Weights of a small mixture-of-experts language model, trained from scratch on English Wikipedia: 50.1M parameters, 64 SwiGLU neurons an expert.
Below are experts of layer 4 (counted from 0) of a mixture-of-experts language model. Rows are named router (the router's row for the expert), down (a neuron's output weights, with its number) and show model dimensions 0-255. Each number is 500 + 50 x the weight over its row's rms, rounded and kept within 0 to 999. Numbers have three digits each.
After each expert's rows: a language model's description of what the expert responds to. This comes from a sample of Wikipedia text that the model never trained on.

# expert 44
router:592527495569576495505472504490505488575370543446606442517474530509418539516547396509578505418518427488537566452517424508549578517515433499488517500518506471508509449448434469494428434503534430514499451506554487475471420491421540469488463494563391464531588643572528542558496489466441588525459512531501527457561443533569498610521523493510538471488456515488536397515553517546577478485515505478577470443539489466467568556639477578497517475487520519458624582486450466562444501526420624586434500548444480448444419495522489514425481507440473508520489531473465509406431563451625424552529432408494423560527489538578471509511471484447474450463590492434508523568477544542507542548493628531487536498449479541532497515499512484492563466448558440511507510525439547573574514504516451
down0:489522496529481559540558621533463446466399494434393442535470453523465558438522532478462503377506533435530504546473548519499461532532442480459415469535503374502444545474479512466497418438578478522507464513488575493519517460482434496498480507462505437504524408538484589529471466539522517362443437463517554528444486493519532436461546509497483465537508570473460614459452530559504537481550489422439540535548483455444400456531457501386558539465545565503388426452530465569520507473517470561498479516462515521457536423569520424471424434570541468456516488469402450452529457474419553378547467496451515492365456522534515560361506565500546569586533439485518536480474459415520466419525496593537438528614402473540494525462452567502521462535510487512448478430422422522541493502543500
Description: First letters or opening pieces of surnames and rare words, like K, Sch, Mc, Kh, plus of and the inside titles.

# expert 19
router:456442522528477574472566439428509464528501461501503442453441529524438392516456479581508554459542450405463443471538511503550485393476506472499524447494477445535459524504456538520456545496489460467450477540490451551459461479426479487484438532505446441487478546539524476518497523509438541498534481542656543570608452494518468569527470471527448450462529466412474485535608562531537520365525462537416523503545470484503516565504503499387405550388544452559501447621483449448486427520512493481546487617455494415470458484586438478572424524527484479547521468613453472469559543479601477531422597515513504386392521442547463470467434492423556498515414541534573485519467428460438617531539595531454443511474529464501455475426542565468426596556503577539511447476460532494495494536489506
down0:550495526461478538570516620569463500457454474511421468545443439534475563431564505472424505385471547422569522516482575506530436537621451446464433391520579444509384491517468509463470428502544469453542449512465541521507497509437464548461485513436518490523503421489478502526480427541585526416493381449487553516447489488531574418473558522462505529509473531572419496470542544544527591435490563469476529477505523525397444531532450552439526457461465522494458491495529449515562547478542419497510529526485563474462477437554542435517515512510528465509544508521480391491565452477440525423555527492541524477411523421505568595436473528485516491554553423471502519507499536380521573537497582572545429470582450507567465499438407595447593395538443492476431468425422362453547469488522456
Description: Possessive 's and determiners before a noun, such as the, his, her, their, this, plus sentence-initial The.

# expert 42
router:464466562485452444547406478456493467538451580504465505515429512427520429529537458552583529548470508531495486477502448494476514439560459503518423474442466631495526499486481487447432526530583537422508436557524461560481504360481474471499520463494625454524546580574582386586430539498488519609477524579540516549467396522453445539468457529469447559552453446427510399444514436491629438510413461443486495535441454549382595544501550498489447557498454447529555554472467516487534478488505545500452528424481413487484469461462494520478521525440580418529420515536499523421490517447500386535559488449460519449531495481469458480477490499490489432517560593536485438566446461388521584500491509539449507543514504488547495384563454422535563480475574451426589523498462507529569513538585478
down0:476549513484469547571621604528457366460434475417465477530437425505465540459548493482401494379531540437519449490518546478478462523557437482462486466550507429559407492421458524499502465477503558491474365522521553437510512472503406471426498475483531407457504470568434569496556487516562455407503449495502543516498520433591587409506539467471517463504525509520404576488488540541539547463468470479473528495580508436476438513545506528430576544442551462499372490465545421489592501478498452522529533489474558569459562498573530408452554440538526441524525462481460466551521503490415523426548435471473532483397457449584467544478530528425538491546510474483526491584468486387523490467512575557602466508577494528527530428440473596535561488540443448500443490413424424571567556468513497
Description: Capitalized first pieces of foreign or unusual proper names, such as Raj-, Kok-, Os-, Renn-, often at table cells or list items.

# expert 0
router:483519583511525510539441491421484515503562511567492484495424521567441458466473493613437533488494482541484546478504547475454408570597453442515423498620461397549497528420437510486514526473511503517512487469547354587435474455478587516528499483336533500465545552531523470409577466506550508564460544470454566484504458520480462560535446505454501510494511460489540516491529574463533492437419514459597541580532452518593553547524504502505462489484565503482549497464509429550534495495516586545520427534566427488459512562509507615531516465524459490481455430547560619453434519578560503449484471501512565424467520469454560427531501490598460519512508509533580506538562347469481444549510614591544567465491497537530431536435545512504574487415551422414487483555514460498464551480617555
down0:527520545518520513590557573547459504484414497475393466521484473511423506443521504523469581370486581502561435536532529458491427503570424427486430415547529406556414473518472554431472480504487479509475351519460560475538490492475475462437569481404516390519483375551467589569413453545500537454513433400492535550439431511470531505500513604474538447569456560512437480529478551568559571507554533482503541504492506509462506540585420517449543501469469542537421459473580439516530596461520470546496528457483496504440542469519517398466549496482514491498498485423418480563493481469509509438551422475497488512489521477510525603384492578519448525563538480507507528537464458430514540547510591507516405555503512477478508478454397582482475436567451451534453431419409444493460557440601454
Description: Prepositions and conjunctions opening a phrase after a complete clause, such as in, as, before, after, during, plus list line breaks and parentheses.

# expert 9
router:470534515521502566532495414470572656514545516582469450466488483504621500506553471503526528496438437411508462527550470486471555492612415526551479535496542531565505505427533472447521546419537439452411477534507477508454460466495513595496453426501530385549593452479506481473556523515459472581522562527495517456453480555449468542520464529439491576418488482471537482527577511508477530412474567511401517596550313564507434476466530520510434536524525479476515429463496498514441467503491503514493577512524498433472569464484552499548441459461436508515432483596530533574483524580509430616563412502483512496463485474340458489600490543597500524465428456481556505583528494474427523465527476592492546485606556520510540535533591500464568550483570416504582512525515490466539427512453463
down0:458481492507466508560540649520512510438388526491436500497473456554475486487528541467440557464502541471550512487470588457511508538544484493536442406601583427512383486493501495387538473470458475449558367455462507472525498487475449443460521464416454380460561431508453570549488459589499542430480447384520523514437467494504501455474552578426537521530500506545374542447517526550492516504536559464444539501473503396485416579534468502431624558480485511444439469446489509486565520479497507494500570478573509553489566507606522408526486491497539459471436524515461526503472483470429547459530489480531565491390462445517530551396488579515456513594466506415458573566431526391532503498509585576515478468488470491548449506431424544509515471553392528446506424442437453511556575522475446
Description: Final word-piece completing a split word, often a rare name or place, before punctuation: Dalgl-ish, gu-ide, Eis-feld, exerc-ise.

# expert 60
router:602504597543598549553480476542503504547355505518430547508425455553529441550500569551468593468582432528490506463493483518495498494492610468473515493581475668474562442496529527484471534499565444424523539498489532503502470514455527430472534450517487463496526612522558471543513527538492507534489536535539586521475495463535525440578515459571555517619452526446598450498473555490488496489457469488572513455481414505469606618547498509495525533494495495454603513539388565481459469492514544507489480533430438506334417450539455527504543486385510533535511499494455456478605464461510424480346457432596458485443505494477566522560375528532452487529534539448448473501560530540504558519400477534406498499467531462521461458486486489445532529507551552483485409443537537498551460514484450
down0:470546525505386577551614557531440430415426512534381444498494435502441506439493476471503515421464548451524474561499551460496428609533409506481412451565503444524421469522431489412552513492491484514551466519489551445542562446472413501473499391456543428485489415551451547497527472536535522412536398407489567524470497472518554403491535512490513457532513479517402569474500520557538577468554559471488579500476492498466469513558504545444600503471539544499382532523554402490514550494505424526506520456526600549470482540524566445478486446533498440468507508523423528542564446478482557459605422521491521549469488467557487577333510543512515555577491465456499504552510487457512499470555522602549454568547465483621556473442461553525557427546467521457508484428446430530488435455550468
Description: First lowercase or capital pieces of words split into several tokens, usually after the or a, such as hom-eland, c-left, Kor-keasaari.

# expert 62
router:502515584471463475581502490438511542613457434601605500524533372485477371494495428466537509517441527453451508512421578530599502460503510492545499476514569478402513476500577418462493598525503435430547469511462485434476454442440470519486495508498483540558562586463534488537564594536589536512494511510533559481472451516576465431545485470492506474449483494489536466529592494530511596463527542445529564542564409457509461576521542531508492509496568449522557553494394542445521478520546481450630428534512382435483540521498552550565398494498479444501435590561616576351506500502485455575465514476451515533484477493471468480582490526558480493438498530514538515511516500361443534509575499564384555546545537444440489455534537556468421470513459512534519470537478564558558469466532531
down0:466532517532424517544540559481489512456429482494428514469423439509476481445503526461461514379522562472484513505468563487531487513527479499475430453544489428473411530552451483510525474436492504440508379469462562518466489433411415512445545530488439498544441446545471561532445420524517537469480432487527535527426481470518615444496548517425578545464527444558383478441502589539485578453524544435476480453547485504456471483508417560467495448364520523494462489537535443463550571487542475552588554492487478476468462418588534367516525439536528533539478467506479443441572402505438480405546491553571542519374482466451549574448460555508482556582515439473463548482497573415523542497478592607553373484516457514522440477475420530478548424531488480461395440507376459496544519445558505
Description: Articles and possessive determiners starting noun phrases after prepositions or verbs, such as the, a, The, his, its, their.

# expert 29
router:428427543502568582503455577412483479511501501511493424562422573450496508542499447588496488476491531501498518535645391571570529393473408451489450550492485546508561495473569461508529475516469515526524462504545572535508442470430506550518437523495445514439486498552512498610396476549478512555470527549572553589498514642464424541480518393544473583438546534436577494481485550432515492465529511482445417575451441447505511452495584538510468517444552524488456569574497492451465478499487460437621487546526519440484529481524473513486459490519491429506476496494531528497522628470476570520500442524531490500521483476496468468509501575550391413473568486630578417455503546466486493563435448558509497563460477419500414480404516536542558550454509590609581435530471516519554595566484530
down0:474489565485452507625536539516490461477441461500395546524444442568481517404541505470442468418444566475591509527461593486507413549549470488492434385579542446526422567457450477410565459525525488546588388455478560484476507470497461513412524487477521406437521471535502551566481476546487478338476393436505560542474449465519578460528530509432525441546501532599444496445537552533558483488525542495498504464538501492483410534552486494440553524467559533503472507544501418552509525480503477527537546515451523538501543492534573433466522494536493498528504503546463401417579440463511512425587444499470508454420537383504492588442446586457494524561453477460515588572441479484516481555508589505553458482480389557551519474484425603470565429551444525489447505434434416481510527450573451
Description: Subject words at the start of a sentence or clause, usually before a verb, such as He, She, It, they, The, In.

# expert 20
router:510452481537545553545509395469461520559512432606496514462463518508548322441533436532553521575443583513413559550526435549533500413517540509520471519522455465521510567506435456553509486484519468502416457486565548466383439552492515487457499484544426401454506546533525537512476511524569488637486555510480552573466390443510505573584394461436423496509389481424574482455568570489518506513494495504514430516601455470513499526533508526434470497399500508463519529525469484497513484518557498432554442483504530506403495496395521488526462573427441486462483485506563478506519497584482589477491475531471510482470502406585515475461375461464472400507452532503560496502495466577496386485475480595488562530546522561509509504392511527569411507569431517595494516444495572486579450420489536
down0:533498518491426542531551533503450507411488482528411418476459448508550466366497465395467522446469517493541500546447496502496478572524449483457416439511555439513462502474448522452521484423494486530478354476469623466516535416453405491414462474476494427513544392553476562547482468529568498370501416474441562541480495477479542459444556514446533428497557554535418503469497565528493555493530552458473568510540512544417453492529432523504528521458508505490348465416566452463513454412501483557499573433520503477439491444597577420470505476500537448553529444521459471492483442497487472414588497574520584543453520462524457533460452531506379453544498454493550487578437455412576544564584632563455468517488465486503516444482451555560544427569431512499469458457453450507507531476483433
Description: Word-final pieces of surnames and place names, such as -ton, -ley, -ford, -ville, -ov, plus names like Smith and Angeles.

# expert 43
router:401364576540537510494478425499500559528531572558567434520505570543545445454496458460517606551490560549390573554546352509453477403516552467524536484472499480506495526482524478501455540390516470482391500552558562478448503574448534496464471544441480463488509546539510514596534484496553502598431475492611561541502333546500462601498526572438458500415369492475475533495536565519494523474457477482464517479578487420480437443489583571473441553504558465443577520436454427466543506539567566564517513445565521484442463410476431532530451555445463515523512536526547504594470505528535462490521472521484450510443441411516468495490433515437469437455453609541515519580506475464372469518512571553462515546581470518453518486534461511507486484579550525575511474529473517502484564469494485
down0:508598553534415557557557518538503497446419478453381458556481480507516506403474541418426488422465475444518475470452554486500470572538478465466380472501500453522485512423475532469517465458454472518503393497437561423576564372440440445416417458501531401495500416540482529494487443497551451312504492438515536516384471462508586473513554505464530488553509553564418490475516563530472628435502526440482546516469526503410413528556467527476535518494526547528413485492554448491577540404464463540474556475483457484460504503540535410530505502506541499498518408500460523485556432425439463335533516547565536504444481449505472535438473545525480514563495466529488537524485466468566506498575573579471489463545517498527550434436478528534525476577439490416418449482438437546537501541488454
Description: Final pieces of proper names followed by a space, especially people and places, such as -ley, -ford, -ton, -ville, Geeth'a'.

# expert 10
router:520501523511534613504505417487478454426471546530594522481479472550555470423541411495567624531535564426484499437521428466484451489542558609534499480511483425474548423512411538558495486513563503399483466488592576447447509543480582435433535453453440480421499482538618559473511463502496581559565467477551525473567506392532508575510429468473492458484503505563496476556569524474562533506477558490462418373588543462519442506617484505441493469510442456372517586547441429493530558491473524544533590485479502477372486493391462567474468490472471423493496479546549533446487545530538527508612479522471484393519525500570446563542521553463526493528486515444494502574510485569451521537362569612507517476512497585492512525449531506557493449541485530542493451507529519474487515445590531
down0:512552561505417477591566592538534514477399519442417463487459496495539535351532533480389486435486495433564520543481510509477448615468486476456414458481517384486457532497493490457479474479491441570540364457411560509517493421443426501423476468440484426508463364538496602489445467492518547391503406463502554535459472487477538469521576562417503447506553559494377498448540572553522622515499531439491446513503484463420484500564470525449564498504502489498353423529565452504555517448522452574489524481501560506401500494580570442491505501524491496516486450493418483488515483507467521473525499518514566470442514493537504601484487570520484544589529482542510528534500453482525560494519537484521490514645481540516495455418435534533593439557447425453437448471518461497515532427569493
Description: Head nouns ending proper names of leagues, schools, awards, cups and streets, such as Cup, Avenue, League, Commission, plus some word-final pieces.

# expert 2
router:493510493435443507560469441453499426503527450570520452509457386535594535464466386462497461435459503440474511449597443587507520521492600574547398481579482480558458524445453513508604411437560503505529425522551470436511477491462478436515474490447529470480487576537573507487511576540555554489417595554490510513532549551459464459488469565511546433512476534474554456531513485519528454547463565505318522543508439488517459472500472598478431580498584460361551517582452327438509472432529522499456537538498516519489593471571462507513460561463417530489473455510554495510510536529504516408538511495536465487449504522500471558455460462559503521505493536538555453476480486435493528536527532512383452574580518581565403431475480497547533410444530482494504464527386533470506508391438497
down0:499509546495442504541530675525499483477390470448318505492445458515437496413535538488456487389497543484540478458458536496452447515552417439451443464545485400427420519481485552416516501558469499542552337505506507489481494425449476529466501442451559458519522460530468547458481505567486484398451437421480582503478475527550549458502509467476535494439446506553369499503522513572547563473404518475560516505507518549399468519520502519494588571443486571546431473504516409522455496463424475566512639457507497523481580472556542380455524492465484437534564515509463472494527449460479540496584420537511536554477461442479540566431556559500467507537445444516525509485453492408528505499525569555541406523516490499538466465491504601482531530588412528499431463476463403509499490496590525
Description: Unit and number symbols like prime marks, ft, km, minutes, plus participles before prepositions such as located, released, done, out.